config.toml
experts_per_token = 2
moe_layers = [1, 2, 3, 4, 5, 6, 7, 8]
n_kv_head = 1
head_dim = 32
norm = "rmsnorm"
rope_base = 100000.0
qk_norm = false
attn_scale = 0.177
lr = 0.00733
schedule = "wsd"
Below are experts of layer 5 (counted from 0) of a mixture-of-experts language model. Rows are named router (the router's row for the expert), gate (a neuron's input weights, with its number), up (a neuron's input weights, with its number), down (a neuron's output weights, with its number) and show model dimensions 0-63. Each number is 128 + 24 x the weight over its row's rms, rounded and kept within 0 to 255. Numbers have three digits each.
Before each expert's rows: a language model's description of what the expert responds to; "comes before" lists some tokens at least twice as common just after its tokens as in all text. This comes from a sample of Wikipedia text that the model never trained on. Tokens count by the router's weight.

# expert 58
Description: Infinitive to after verbs or nouns, modals would, could, may, will, and en dashes in score or year ranges like 30–4, 1840–1873.
comes before: "be ", "the ", "have ", "0", "1", "make "
router:161185093118113127115102146140136117075152143082136121126124116110109137121099164132112104160121142131142158114112154113104144125131141157128158120118133151129082150141130133144154141125122128
gate0:128134145139157107134157105143131188144063139144135159105161138163164110162147147174141153135135148119167143138113120118108121149157090146126119110094096135133097172128136171141126113154119096
up0:116126181140119142142153093171162158139163133146121132147093146085154125157202070156179126139164116145151154101100136105121116103123101124154119134142136141146127123142153158138143125119108129
down0:142136142148128163141152133148133140132147117151161144176128146166116179133106123116154150134154114093107179118122124162158139122181130088159131186128159129111112114155130144093088095122104090
gate1:122170113143114123142118146101099114098127114131132115141145111119092109144156149109138160123121110123112108111130166092107157138129139122131119096118126193062175114135095112197140134122132136
up1:141175157153117132139123106146123119154129146152123161123078141098099114127117134156137124134142127169123109186158159140158139095118126109120112114109099153139106162119144092113081117085129123
down1:112154183156111154122161095129160176144124134137128110154131169115149148129163110098099148107113091101136131073118106120149155128143100093081085078126145100089120133151139150141143103146108116
gate2:123121132150133121121132114158128103154153164105135178123150167084130209126127133136143144134155145089159172100129138099165142131135099124121162109138139131131122159090138159080127155114098113
up2:125127132108171161138108127124117128061110122138117065154135124170169101144098115115154141133122109101101067107153142133136136145103146105139121142135124094133144133114105135104178144181148128
down2:090095128132152107132127118090140116142140093144184126148122103116116147112134087101119178068103140145131103132118100142135103123122134139082076070158135105101121141098135160144138131103126113
gate3:119128133131097129140102162098110080107103130113169135097057155124173114113121097151113096153102149103099138145131129156083092113144125163097105138080126109135144128151118147089144140165202140
up3:134139103126123188146129168142135149137151139144115118161099167141113084105142106144116117132092121113121119135124120151112166115098112095111153115121127125157103096134107092138132110170113147
down3:120133131143115127059094116105118149095125145142096146159107115143141103111135129144131122064068154106124105110144138140120115105107105116107116148095100121152139092157099154084137103159148100
gate4:112181133118161086111116123135127121085171132105138088107128125116090155075161137105128093136143091132099142118129140113087113099140141150147092111123104111114082163121100150111109140166144108
up4:136091117137143108092143127111170142141108135130136129107102148131135139172130117128121092142118142087140187132123124155148124155085099133193120135167100108144159162115127096133135122142111126
down4:100153170142092157109117158167106127137098129121164144114141114134124173100149074124131150146109114161115171148149138126111114114102112122171110125102121100113114192113129138130145140127117134
gate5:129147174121135109145125113148087158127164147095167099151130110167083146133099094137111141157127123161131119109125088108106140121132151097100152111151090127110153087133130116135131113127121102
up5:101103117132154124198174096110166136103096122117100132139142133127143108130137134098112134127114180125157162132129125161109108154135098111132121174169159112117156152178106163156113112147111097
down5:113068151129103093092119172109134150150120128162187138150135131155122120090150130137137160120093156132116079110117131164155184129107113147127123165131162133137161137105172129147118125139130138
gate6:147137173122139109116128140173136130145171140131103112131148132146134142125169129103110122136140155162153111108151160115147081141113145132117134095114172145165144135114152178133180134161117105
up6:121118130115129169161177133145127142124125128110084129146133099148099150110113107178178160127123169134114119123138144137143118160127125136147126113114147131095112154141129130128162142151053105
down6:160109144131144130098109149121120190138144109164094099107136154192122128135163151111134128132115137132164115129177101148163100140126126181114134098140119176154166143162081149160135155144114106
gate7:130138153107129096124148119115109153130137113104161118065152078134113116122132136131150134099120138104117126132130164119179096140146167107127143118138141132157104147136117105076155138147115208
up7:155124134121109121145141112119147132129127173145153140142151109136128178156167104120113110130163132125115192146112153132113103109105114134123118124083126160083126096108108148125127139102103149
down7:101147120142132106147130148143126132111087138158112168072126077133135182119144114129152121116097146128118170125153121154125115100154103136157155112095166145109137143136131108142122125139128128
gate8:111125127125141122108122105144131154106082140129167086105155148122129104129120152178107132100122132145088069144178134112179091093119121151146166140088165160128102145120138126115115114161120149
up8:127137153136087115164094093125126126128161108072111107152116143136138175112158122095110090159136154132148168133125104151125156146111104100111130127147079152110136107103118115131131098073127122
down8:151171121121141153113104116124137158101129130114134126177176142092135150166151114159125154144141135134175135148103121138086101096134124097118119118165144083147135096121127095127149115139137115
gate9:118109137095109092152109148144148169129158110119150094166130130095135137137132132143126086098154143069139113114097150115150107106163105130127136111105154129162107107109097095095135126144093161
up9:107116164168136102084104137108142131131099142121100158107106130147106152114153168120157134150168086129105074104117138137128151133130090137098122144123085067117201113114143121142130143103131172
down9:203100138120092126113142127140129145134107146161133139112105118118110129133165148097108138104153141120130124149138128104090121144100116104120123132136119122133172103181146122090143128112175155
gate10:126142102122127111149090091129137101126109122113137151175139067120106086077087123118065138146158127123162097153124147138149149122094128113148142115112120105125096166150147132148109110121096114
up10:123136159141144125170126119121097117108089111164132179112170138101107094170140136142128155123110130096125127154130113131135124118127117141130132121120141142165161108127134183116122090135102134
down10:183099097099128124094137111132124150164139095097151090172111096119129164099114133153111119079078130161120152119123175101125131120120121159136102068117128088117105119135141132158135140145167140
gate11:149146115147164093129116141086098139123139103132118123129136175175157087154094102151103135132121148109149089106135139117109127134129116166143173138114137121162121120061125091090138070101113109
up11:095189124133113117104132152138138147117138134121101165120131125172119136169157105134143108165142162136134103104111121127127122139163112115149108158129125133120133101119127144137098141129135153
down11:128173169132108156159112165159156112135157087099104133102136136124173096109164141142092134137151134105160111100144101160154158109115137117108136144138135175114095097117146127106114138125131131
gate12:149147102106132112086119140161114118112135154123132122111150095106144074115138143138115127116146093133102154121124138114140128109187122142123143170139163153111136116125105107079148114101159145
up12:131171109134116164144129090125140097133175102134117106133094063094133123098134137156126137141132179131134111136150136147126105119143156110110123104149168118121106122148059137116161149155106148
down12:110120139155087168148111126146137118136123094146138149203131171173129130122131098106115104128070116148122138096114102104132108111108140106104134092167146113114093111134165134178082169151157116
gate13:161192128112159151120149156139147135115124113149142128112150134095140120109101125147110087134146141105078128145080100129155096138135118170088127146134120095110097131116121187136162130112094147
up13:136155112122123129126160166143127124125112115124132131117146092116132169062122165132174137091126135135120131164115121135100120107135178130140080102145137126081109116133164140137143089150147143
down13:089129158175131142154125157158100177136130139151150151128164129139127143083127128093161135077135123093115062154144147102152135112114119149124133142134164149150151149147123114100106126124161137
gate14:159110080069143149183118127137140145082164106121116112156131130123146159150121101097110119117098126121104117131140136176133151116122141122111127161128129137151123105105137149122151173165088157
up14:138124108091136118129135124109150162165119167136133120092102177123153130125068113110125178143179139137133093155129101123110102126140110099114095143115110098153139131123132165124105148118157168
down14:115157094143148142106133121103125085115126130120123108157113144122134087099083121142166126100130127138145116110072144162098132116114147120093138140089160143153122145176146184115126173087122097
gate15:092142155081121161173133112165169120191142180096136144159139123146102130151156118154157135120127130145079132132138117104151105139162119091133140104128134122110121150099158134104137103129135137
up15:155141150108167130125101138150131123150116136168150145100095158094118123129154141122143094109121070143088144137143098114114132127115145128092088137137130163111084142111112095102124154086156114
down15:104145143132185132142147101092150092109118116107149126164115089133072103129147133145201113136128188141142108137114155136135104119087127135124134089140120117099086085151143139104110121139154139
gate16:159141126147123158135147132139136146141200149156148103132166134116145091115137115081115143116167138141117103084177135089105155168164105127115145151133172156162109133137114151129145135143135155
up16:135132137113161098094153148151117148174151116187154135100088092141155159115124124136132113172108110121189187156129088129122129120114160130158117089172114127096102130103108137074116109134167081
down16:122124156157131070144137126158138114158139149185130116104120145126127119141148143116135128134111128101190127130107113168152123149103115148131152115132101090128099146076118118108094137164137100
gate17:084121123116148110164119125162100128125140109161148128148135133113110124111135118130157108101118126089109133108101084139113116090105143141134154136124107089170110190104100139196100114141075139
up17:119166116105099156114154157178122151142112142097121149117149135135171108123104133148138181106148180094105138112159126136168145102151126089088121131149094150135133087156119109163153121148102157
down17:093135122135156103117117124120132089120125153129131110100130096124096119119110123134112147170126144145095127114123113102137081083111151106111149121077129169123085118128125103091122136138110089
gate18:118121110106162127127123159094174151097155135174110155154162164162124138138131130131093138132110134108126151140159157143060149135142110114150120143142126124160149080119094133140154117152144123
up18:130162133113114164104119126103065095128094111118186097177108152128106113111136139138148147133131119103097141103125144114099099142123196101099129090115147139141125155083098093121137152138116155
down18:112167126129130090092108202117091122152157109120132134136128126087158164120152169101160103091130117096135153110111132102148172141147160091131161102133138115130116104093157140111108134122137112
gate19:091155087111104096170093145135126129138109132138106118120135147132129103124150112107124153150163090122108151119112107076137101173115125113150108140143109103086162146155161117111133098071135111
up19:050129085149129124145130077109110191154127176100118125140159140106133114145172131143160134145146085116147136110096140148119124120117100131178121156129143125096139149174169127154095107136165071
down19:098089148145145099138106151167100098138150133156154136142158154122157109111111161120140105196096085105154140112136084125143111113089128100083105218136137130123118123154134106120156121134141115
gate20:096100123139152131088113127097158137079175093139164115130123075088102152130128150124107157139111167149162133130133163138160118151119153124144136138132149161121136098151135115107124154146119136
up20:144106105088154127137123137064140125092115095108149171159111112143093146121092142093095109128134159125138099155105130107114150111120176147130182155130091132105101098107145110149177144154120120
down20:135097129132110110130119137151147095088092104127147145140095112130145134130101119172113175089113118124139164161144145123135102130138130099158130136127119127133086123163111109142154122119146178
gate21:125088131137124115113101144120120151129195134137134137136100137166108150105145100153129096126170134162129146124132138144125117124121122059111121145130138155114132161143110092164120121103095140
up21:127086136118151087117126124104121142105185130129109126150155112102108106122139189081164113110125154128078151129140142134124145157132106128131146150092084071146128126112088115125121141120155158
down21:123112127142121146136117111109095157160157149125149149182137130125137138119136175056148121139102157146118164143124130159131151105156134114134130111116120110149117142155089120068058160119095140
gate22:146101162135181163126095162121083116128129129147147093115124139151129138151150143104091146162120123126139148140100135088129151156108121183108152168112107150095163100140170125104125124158131132
up22:125155128089106141165152134142170123101120127141115141138088094151131115153157111144130140127095145199117140138117155127095153124135134179167120096101128157167135131139095159130163103114145113
down22:179140102155111100115150169130119147120190117102138122146127151135154124107127145127079131113138122126105113153137126109143171132118115160164090138147102137163190177129087134112137125118146117
gate23:106115129126131136098122121164128161126115110092139169141196140169129105142113128117075167153117153147094183114100158144132096114110128086141089122112138136082124115145152156144160126141080139
up23:143149117094168090122154139125125133138115134195120158121142142136104181098112173141164111103150119130146064156161117103146135124128130210133128125132119121137127117128136138153082116143146127
down23:138171134153138102140142160124147114135122161186177124125131145114069100102130147111107115109159142120089121160172110124140066158135140178139149102126104134128123126119169142148165126102123147
gate24:115153136172123183126146102103121122100145144110143102089131112139138150072108138135143102110130135116089152103091083118141177147126144109124121091153120144142134092122119131090147173129148143
up24:151161124122110118099128147104119145159125090157109212116122085089168135163150132132096153156111121091108139105146131092127105148132144127139157123113123122118112113101086182131166114185112097
down24:116108105115154091141124116111119196118155115147139098100192117152149156131140146114091188114119137131089116158139134126091150105146158145112107095137163125132157151108154125168107125146137110
gate25:091098171113143123123124149152154127117134144120120129121066118135127162140107088158137132150136085133083111151123175118149086093096139150160112131133100100120120133096139126132132117145081094
up25:109179172087148148114134159157153099125164149144162114139149152130122113102158055121081159135141130166111112134166125129090132118146138112098106164112128101131149083111083101138131138170152151
down25:104158141144116124138139155143140111114116149121077116123111128111078158113103160148155142142137143114094136148150167128116077150117154168162123079137142154125131128134138157096134131083117097
gate26:104141141112155134112119113171144112134079136119120122109137126086138120150122157112097162136151104111088131104164078123107136083115146175110101138125163115160067115108132142108143126115132124
up26:081157131111114114102113142154127142163153148143097141104182135129132091131151136170159111088130110124170127099111135141143120152112126166169156134125120133153172145167157122129178109106139119
down26:152136129143127142102186154117115122103121108060119123130142077067122162122127137078148126132150098105125152125168128107107137130113111136166095150090163146125129105111135089109154121073160093
gate27:125159120149122126110128106123120092121127121112120091109100129113119171145147191111099111124130164138112172149112152126179154074084146132168127100135125153138088123113137115132179124105123133
up27:105117107114120122090154115071115116129150153143093138135121122098072169080110099179154138137156094119115118118151123101089119129137127131116088110161109128104139156081135112119131169148154115
down27:160073122099111111122082128138099132116131090170119115151074160148117150119162133132109170115124128159128101094148136137161147190115114112143142116105182118103142140091093095149123115107151093
gate28:069162144143146132115133158153115129112172067106113118126095117097133142160138150125140137130157126137128149133159143113127080126120162125095127143115106140155148121132088098148159082151154188
up28:093105139134166127148130088149123148104202115083161143153136087128146103131136181143099119133136160154149133116101133112113133162137119113093135092156154139182090143091124127126127134113158165
down28:104085124130157118162149124152100155132124118140135126145115096118147118116137119093120147127137093116105102126130097143151168125147111155122067122135157157120117075131155128112118123138184125
gate29:161158106165146148087137177141129127172195110135143118125111098120107106150173143166141114127123097133108139138147157106119113119137128142144145117068104125122100141138144127123110143116162103
up29:088142123137164099124125128158133083089134168165141166104159101113164089129115150141127081087115112148108145099091164191127129157119146150109088140148140147133137132112133150166148081146097133
down29:142099176099137093130075170135138105129141093158135124108145162162123100147143154106117142083163124139117080149117155120131148111116122078130165125158143105161171133094111110146127098159176120
gate30:150127136092120111174138116116130129101139155113092138130096154144098139114114092146126138138157107119111107128136130125125174117099090090124117105087129120110166176099136116107140104108149138
up30:142146116153127121082090148109099118099150146147147136135103118103118131158181129161161167116087120076089149093130133162080123121124111152123160118150137158153105134109156105101120096142133111
down30:111122083155148113152106105151128134140131106120144151148141103098136113100159090101151130148105096087116099151102136126102143175148069176139161174157099131166135102117115104106139112159122137
gate31:124121115119115118097120107125150155143118116126104128155066135133113156157121137139128116139144079148124033154129142143104131129101146089099108128163130107145109132143114098110095138151129129
up31:143119165093105100126091094156131091156188171123112144110128133131116143143116096126172132124154126158130094162107126144098096143128160097124123097111127096114134151121118140118128117103136169
down31:122123144137107134160151175155141141162128148156113140145106099135136130111105094119189125129099069113135068099088127119113123154123112084154158110100097126133064112129131168117124104135154195
gate32:168113117154110129093089118136143121112123142129191111109072189138157118129155154156101108149126102171154106121142117107135143116117148110118114160134136152152127136124117086154100129149167125
up32:105151139123074096127171150111109098112125117155090144127169104152134143142140138108155178130130116099131133122096152115109145138115117177148104139126122132133105125115168137124153083136081104
down32:130132082119159149122117115121163121098139097086157086139131139153150139151125143090099132122179116158141125104099114129125123118142157141161112171109139155118153113101090097144152120140151102
gate33:110151177140135115124136109141189159107135149077105118120178155136121140141131082179171138139152133116122130124121149139116087138116158123107120139124079089100158140093144130161120120154110127
up33:093148154077122124127116134139157181176135162128111140143149094145107119120141144139116137109102127128079111121133121115131102161133171134102150144135100109104097138126153134143126134138163140
down33:124098143100111159149096108135145090113121140115111157107083121165111118188127155148121124102115141123101140109136136125129140091117117174115143145133161106121130157098143126127134085148103128
gate34:107127117147169164152131132141113141113128122116138093124115119126161114135149130070092137129109103103133186137103105135150153110124142126116141098135194146082084099129130146196106117146129111
up34:151091108120079104122123098117125131153131123109107169092108139129109155121105115132166146115144100131121110178138144119116132140148132112120100136113112080163162108137117153140148150148140129
down34:120112124096107133133150142113131133128149147144191133122115129109108155158098132146135107108120133133107136103165116064160159162135100086093090123137136122092150119130168170133118124142070159
gate35:126147173095112144186140118113134128154177113100121126173082127107117120095141093142108150133136118123097149090182129116088151119138143127136117079140103141152131127148102129129129142125135096
up35:136152121106132101136114116182129126104111157085110153092149132122114162145091129118144126173125136129183110157088137103102090142110146117157178123092103139104141186096167126121126164138097126
down35:104110146118121116157128119160097157138169108131152107132119118117152113164121125106050174148162121133141130129154116117136170149128160169109121108172122138143115143141098151118129073117128128
gate36:145109082095146141107120111137101185114150161112154139097082114160105148112126101132062119125117105132122129161111130154115145121127189135109116105107113121116116104136160127125121154142159139
up36:100126135117125156154148193118076156144133091158142124145194148105146102104113184109119158090118151071122139121102171123152131120077101135139143119188122105150144132104155119130092116137131133
down36:138108127147129111139139149160104100136132120151159105133096107151105148107124132125132105096126100144164101136148142119119168153135149113157127104144116101121074093088149092136154106132150120
gate37:166168173097079111095092166156128110131167128086130133130107131114081118126112095139141099143121087152107094144183121102081133113130101123097094115110105142130095152143107134105114147134152125
up37:144147078161177117121117156133141148105149126163149128108130125144125155113163146098129171100134128145131207125137178152127116142133128120136131104110090144106106125108147130125143146110136153
down37:148120139089104144124142109110113168134157111119117120114150105125170175093107134133120153107137073100140125135133129108127174123094111129083079106155131124063173143114145162141132111107081142
gate38:106132164093164173135121142097125136130119112132111115122106105158108122099156132155117150155127124148093123152120136131077138138097077104122060114120134165125160149100114101082144169120125144
up38:133151120161080095095120120103138124146088126171121144143144145091110140071121106117105145127146102092147117148141134149139137141128157131127154134126094127081125105178137154132126130131142115
down38:159120115146107140114082107118152128147161123158127146132171153151113144139140144144149138103153114087117130134116100124143100096127133130144152086109133107089116108156139112165064088115146121
gate39:121162143079160153161116146095161169107135165127119114115141190150129104136156113146100166122163177141130121133095151115108122142150112122128132096123097175141184135110095116112149121135107169
up39:114165184104159127141100129108124140168124144141138096107140128168116091163099146125125154109155142133108127162076113107142085110156171089148095131122090172115193161115116107114137128123098180
down39:135145110174147174133127120106139128102120092121137131107174124092081155140117146149159147126142113103122119161123128148148088125139129155081125133117139113078158117159127110094151120141088143
gate40:080129117127178090119175185107096134127174145146150122152135121146132140117142079100108134172188149092073157122111105097142112093134157132110117095119160146126075123082110157105098133152175130
up40:174143178126122156134087100081131132084086077129145143106108146109152122120131134144157082103102115138106149121131121124151115126124133136116087153145104115068179103136118122122153099120074132
down40:092120166150172127093113129123147135132111123148129114086151126138154093113087115104152099134126136181133138131128151095077161148115185142154124135130164133138122097169098120104157135087132141
gate41:133127086107127146157123111093177148137101077142164115109126103093154107143106086124115126105120131151149094119143133115148061121165141142172112101116135134123102148133112155091078126100126142
up41:128161140160103111132094124146113141084120171088157112135123149104103111091143143145185106166107124147118136100108139121135092113071150127131155163111147143141178107153136101125108117137152142
down41:105098098130121144082158080129140169182121180152110155086146114165122144148101109129113158130127099130099122108160136159147097154159151085128124111139148125143146107148140151174123117173135119
gate42:115098112101160113127089147094141199130121093160145130148117154140152125130102093122134122145129117113135119102130130140129067153097107155127145087139168154150156163145157129132159112136109131
up42:143098136132137087149100093108119126149093155157120151116164129132122131143085075125118150140139135090141147119070109124150158138156118164139125205093119166149099154107133154115118089138151096
down42:103141124129120113113055134137126143111105121126141181101157146150128102104109118128141133134121117126135147106120113152153105110101139108100161121102111116138042127145158093115146126144103124
gate43:064136141149178127177147163129106168102119076108137164100130109088116146119091120127142099155158124130162111150107143103098129104110176121123149116119130117153085143132112131155136115101148124
up43:154145113153121128088133161121122115143141171137118140127107113106069075089132165098103101149112105145124143163143130142140164112146089154143111125094133162094102107104130127117147089102131133
down43:118169107169112136117124157126130081142133128099176171144119109170118173140119119171192132112125169128126138085143122136136125118135167142150120172127110125156144150143173110135116171115126108
gate44:137102144119122185097105170136144153111132132142141105137107129102169148142105140102104095133114081154159103128149149159120117081146119166126128135156193125161112155118143102153134165170104139
up44:120130146152153152125190120142087109120109132123093105108149159150121139129091165088107131124162127103090124122118103091131107130137149100127139137139166115140153068148103132152153122107137134
down44:115142120123168103110145109173123156158116095169122092153111126142178129162136170138077145142106067120140121134141155136089129134170119121151162124095117104113173124129127131118125125099073156
gate45:157144125116129116140128066157158145105150144102141204139118152107163179161124115150118083167149146136127147129104160099118133126168116140142147119137191120120123147140144120143153085142126088
up45:110108083146106142125137126134138130109108103120127113119076101149141115108106115079141123159125165134130114128126115141185147105088146100137138125136119103105132136167094128117088113153148109
down45:125137139123112092152165113096128116133134105165139062135113113099187113122144095127131155145155091098138127095135134147168123164127151133135140154123119157095160110171074140092122134136110110
gate46:117086130135074109155090105137153142076094127097106091138149109134167095154125140123105136136134149104159133114131094123149122149118138114128142115126127106121171112116103166124143058173115137
up46:101097161122156131113088127165153127102170132125096098133113118116113140107151141125134107138136095131129114130181141080169123117143150113102120121149139097103113123152130200129163148111095132
down46:117123132127159115182170127124134167134142124162105090173129159123128134169120113140108137152185167152167130163160128172102156134148122128085150142118145122108154108098100128143120140134120137
gate47:148160160117106116150124113142163148139120087090151121122152140122127153121091131152141113106157168137151100120162122107137145114112125131114111141132137106106160150142127114187178112165088133
up47:155156095147133170132111122139091107092107122132130117115105082134122143122143147117139164142162095120116141094133121130115116133146084150150135119093065163147128125173088142109136120073160127
down47:113133145115107172129104120115133136102140143125084181127112120116116130125113139163092111106131138098105131095084163098101138161104173109175123113103156095123089137100155124090126147128102117
gate48:102094174106161143169138108074151150096135128144122136112113087111141124194124141145079138123143122144152149164124144121153150169100147108129149129123110131118148109129095110103123146161097088
up48:140129116121121139140109114113152100111094122140114122116101111165154123154136132139098142119071126138168139153137124126103071136141092178132137149118062125164118111119152088159125138150111116
down48:146097132121141116110138088131114124080109102080104134056072138137147087141106152146120153094107085110147124128158138115136110135106116147155097145149088150109107130142078099090119139119146065
gate49:127128128102109121104114144118115086133140147108133086130103110124098136163131123094125119147122103122141093144143154106089147147175143146100136122115115139118086087167122138132099143153162129
up49:118159123138241103115155146121133147124133116140128132129122137147167135097135129120085137086172113107135127123151124152121130096106091145135114145119120102135172142131132090114143135127153111
down49:133066136119083138112113142108085122130112126118126137069132127146151124137158133138097152114113105125097130142109152159126157080149100122119146158144133131144144149143118098159122123134134118
gate50:107120142088130139129156178124121131079108129129124125180116097130093122133145116118107096143108127131106127132124119090056171120150149093125117170118106094095116123139120128140117106123122151
up50:137121151096092159102105129129128096112127078122128156125167125107093124182137141162159162133143123111144150113165136124113144129104156111110141130161124109150089110114105075164138106114120098
down50:117180141153134128097121100185104120081094120125131142111103142119109110152106109165143132089135104131114132142105166111149095149150148161144181128167107138114099107107105124117175104119153112
gate51:149136106130134176110142120101183129096162092118152121086179112111168151109114115117138139135145088155124095132146162123145101110128123110145100118158148129130119184098145129159138101147137105
up51:129108090122123116106141136141101138134132108104103075098131109106174098104156142129168138092085099122088130119081130119146099132136166106168143100130171095106092139100176097126143101117136101
down51:115113127147154115112114140130134113175127156127145100118173097153146129103092131155100146156112124097132108159122118153125121106125097112143114135159133178174124161127122126141074086115116088
gate52:175169087108118084115166113108114120108142114139132150132160112170121127163131125166126147109075111103098095161104138112143124129138140115134114132104147127151128187118140121140134070139142152
up52:122154108078120078107076096109133121103134105130124165135115109077111135110129157173112164128108160106100122152108135129104152139115153144126184143119130093143154154108112142116148141122143185
down52:114152150116152116144131096097153136160126108137113139105121140168107079105162125179085113142134156110122097131131154163116096118082195113098149152129156110085103150115133106121095149127086102
gate53:145089134125090143159080150111125113091090103129121123145129122178157134100098092132105171119134132136113125079102073123163111137122170138141149112117142096136151124130140157140155121173105120
up53:114117125164109122104147143111095098146108152127134121094121171142099140114093169152199116143103136130079091150152163164125121095125136128099156122128099125160150069097129097137059127177161109
down53:092176115168116150110139132143153100120103097139098121101131101115085140126147146110140155140081159122105180094107132114125138087135113081119141109087139101155110123085153098161112109176104111
gate54:124123097107134089161109163117073143101162141127155145139133107125125152079117135148120113107155109102101162091135128115131197128130107138135137147156108133129131147116099117125109129184112113
up54:111106124134120111134147055127175160091110122140144179139135115131134171126087131106115128142135092102118119125163121173128132127118108127129104132133120139147112100123162155144106154117137141
down54:147158139115110108133103134121116070092131129163095076137135124170102118121134132135092108172095126113169099121111106116132145168127121126141081120124109093149126138126111112087154102122126121
gate55:128169138151140131130116127139133106100168197141117114097114150106130141155166141111107093104128141170120111132139145125118129155097124111127126088123109183119113108186106143058122121101118130
up55:145158134122145134118121109134097132141113127117148119132160143126110141110113107165115146133118143125151150158140136111202140115119144099109160127142142101160144128165107170104110106131125165
down55:084184112126102151136126121103101110145173178131125111116162091101128130095133120095168152123124158135116135186121110121117100082094133131148164157119170183094103148117160126120145173119109138
gate56:133136170118117126122092115153097171122119141132184143114127128063118086140121149144145081118144151154148178112138146153106131099118131108157120102165160155130062155106129147155119129142159143
up56:148114102101124147114155125111130149164134156104143125133129166141104106098123139126099099122127114120109132099141115128059157113127082144078124133150140156100100110167110107159165108128100141
down56:155117139074136143136104097155185128139088164116135122123127105106139107136123129161136137141141135133134134145127140132087139120131120126081144154137143124099141162111125176149099157134051115
gate57:149162104138152131156095108119126133084162125117109108106127083092107145092106122089113156128123115108134124125107147118175159122090091105088075110107085169140150097128132138131118163132151113
up57:103135118115128104134142137162142144151142126087130161149178147168117121149133096156121128137096093108096136130106163123131127090095164086136133134170162083094138117057097127151132126149105142
down57:150154116152188135142139096166100114139136137159179105192139173110092163143126121081113125129161080123135121134142143110107117129102103141129133081135120141144123113087158129104142118168075088
gate58:094137135118145104111138119141153146129105135152116157141081141110159167126139101138082096150127143130106100111084156095134168130111088099101136091130103126121077142109153133118096133066166107
up58:158123107112108128133095126076129117121109158110117117170132106114101130140121136139129131133158074117167123129135170153178133127146081117139136154135138130144129114144149115137129096125151146
down58:137150122144094107128152164193109126124136101144118104146125094115156152146133119098172151138073135125080115122111162138122150188148115164122151172156118162125148117110187140134145149153108163
gate59:137166155127186161105137091155112179097150147143165144145150135127088107143111138105098105093134132083132135152115135129112080134139125131140141086124117102124122134152124083158135103134120135
up59:143065143127088133112082117143138127131118158113165130133103133124130091111076122128130153115153107149120150156154156116147139113132156119135134172117127139115110161095169080171131107144121145
down59:107137133094114163141096158128178151119114143120169149155116119133140070114110137144138162158146146148126129114158166134170110115149123158146095147126114140099098132134140122134182120087103155
gate60:065145125107095124142107094149112138106171095135141131140123126122122147125147171113113121123127134072115136126125145145141165104126143132126131162128120120110074145130119106119121132129146102
up60:157129088108130135117157127124104121108188113135167112123095127131131137135139116106111135140094114102124123184152114134103167104136134172115147123087101114121090152125145122135084155109124133
down60:164137143104139162102162159152115153138182089143157100140102146148100112143130153150101121175087125094149064154115130143117106095103105115102162118101121121123157150118129135175132131114140151
gate61:120121103130144114105097161128097148125139151186103119147098122127134123149099118123096129118138099140149156167141158155113135144083097143143109130126141154127133134141122107157111122093150128
up61:153161138178137137136177113089150095102147153077112085122148092144124135145142120141121130089154110141107100116109122111097141131145138139135132148135120101090153127120133123094152121126171106
down61:104143136156143138159111159167114137076088114149138166120117116073081143099123162132107106139154148080117178124153137085125103136136136128131103075104121100104068132100113154106132141127135088
gate62:147108118131134121131143137139172170115111149107177140118149137110155166129118150162159124130109149156114094098105138122139137119147112128077141157067127129115136120152144169155158144162140101
up62:106135100170143151106172184115103142140101115169136125084113106141110124166152107131161126105137116096105106129157134090151130151124113114119170112153152127112099100151132134163126128114151125
down62:085119164154127121066132143107089136125124090152114197115121107146082116150080123138164111104158116125137141171202145123104138122104123117135132138138119130172123101131116149113135118121132132
gate63:129121108117121106158112147168095157092126141130152094160105119129115146123094137101128108140123126134123115135081095091130125091121133161082105093103168142125147155114145112180087116149133117
up63:113111127132128124102143139115098153120101140160115072154120128089153130122125085135095142127158100144118065164149107086123117132115171121107124067105157145118098112166117121133082096121129142
down63:120154108175085134114160114127144108126143129133129128116156102142156122146142103122145108146104104138137128103131112168157116054108135173104162106137136099115085145165131185164123093155135137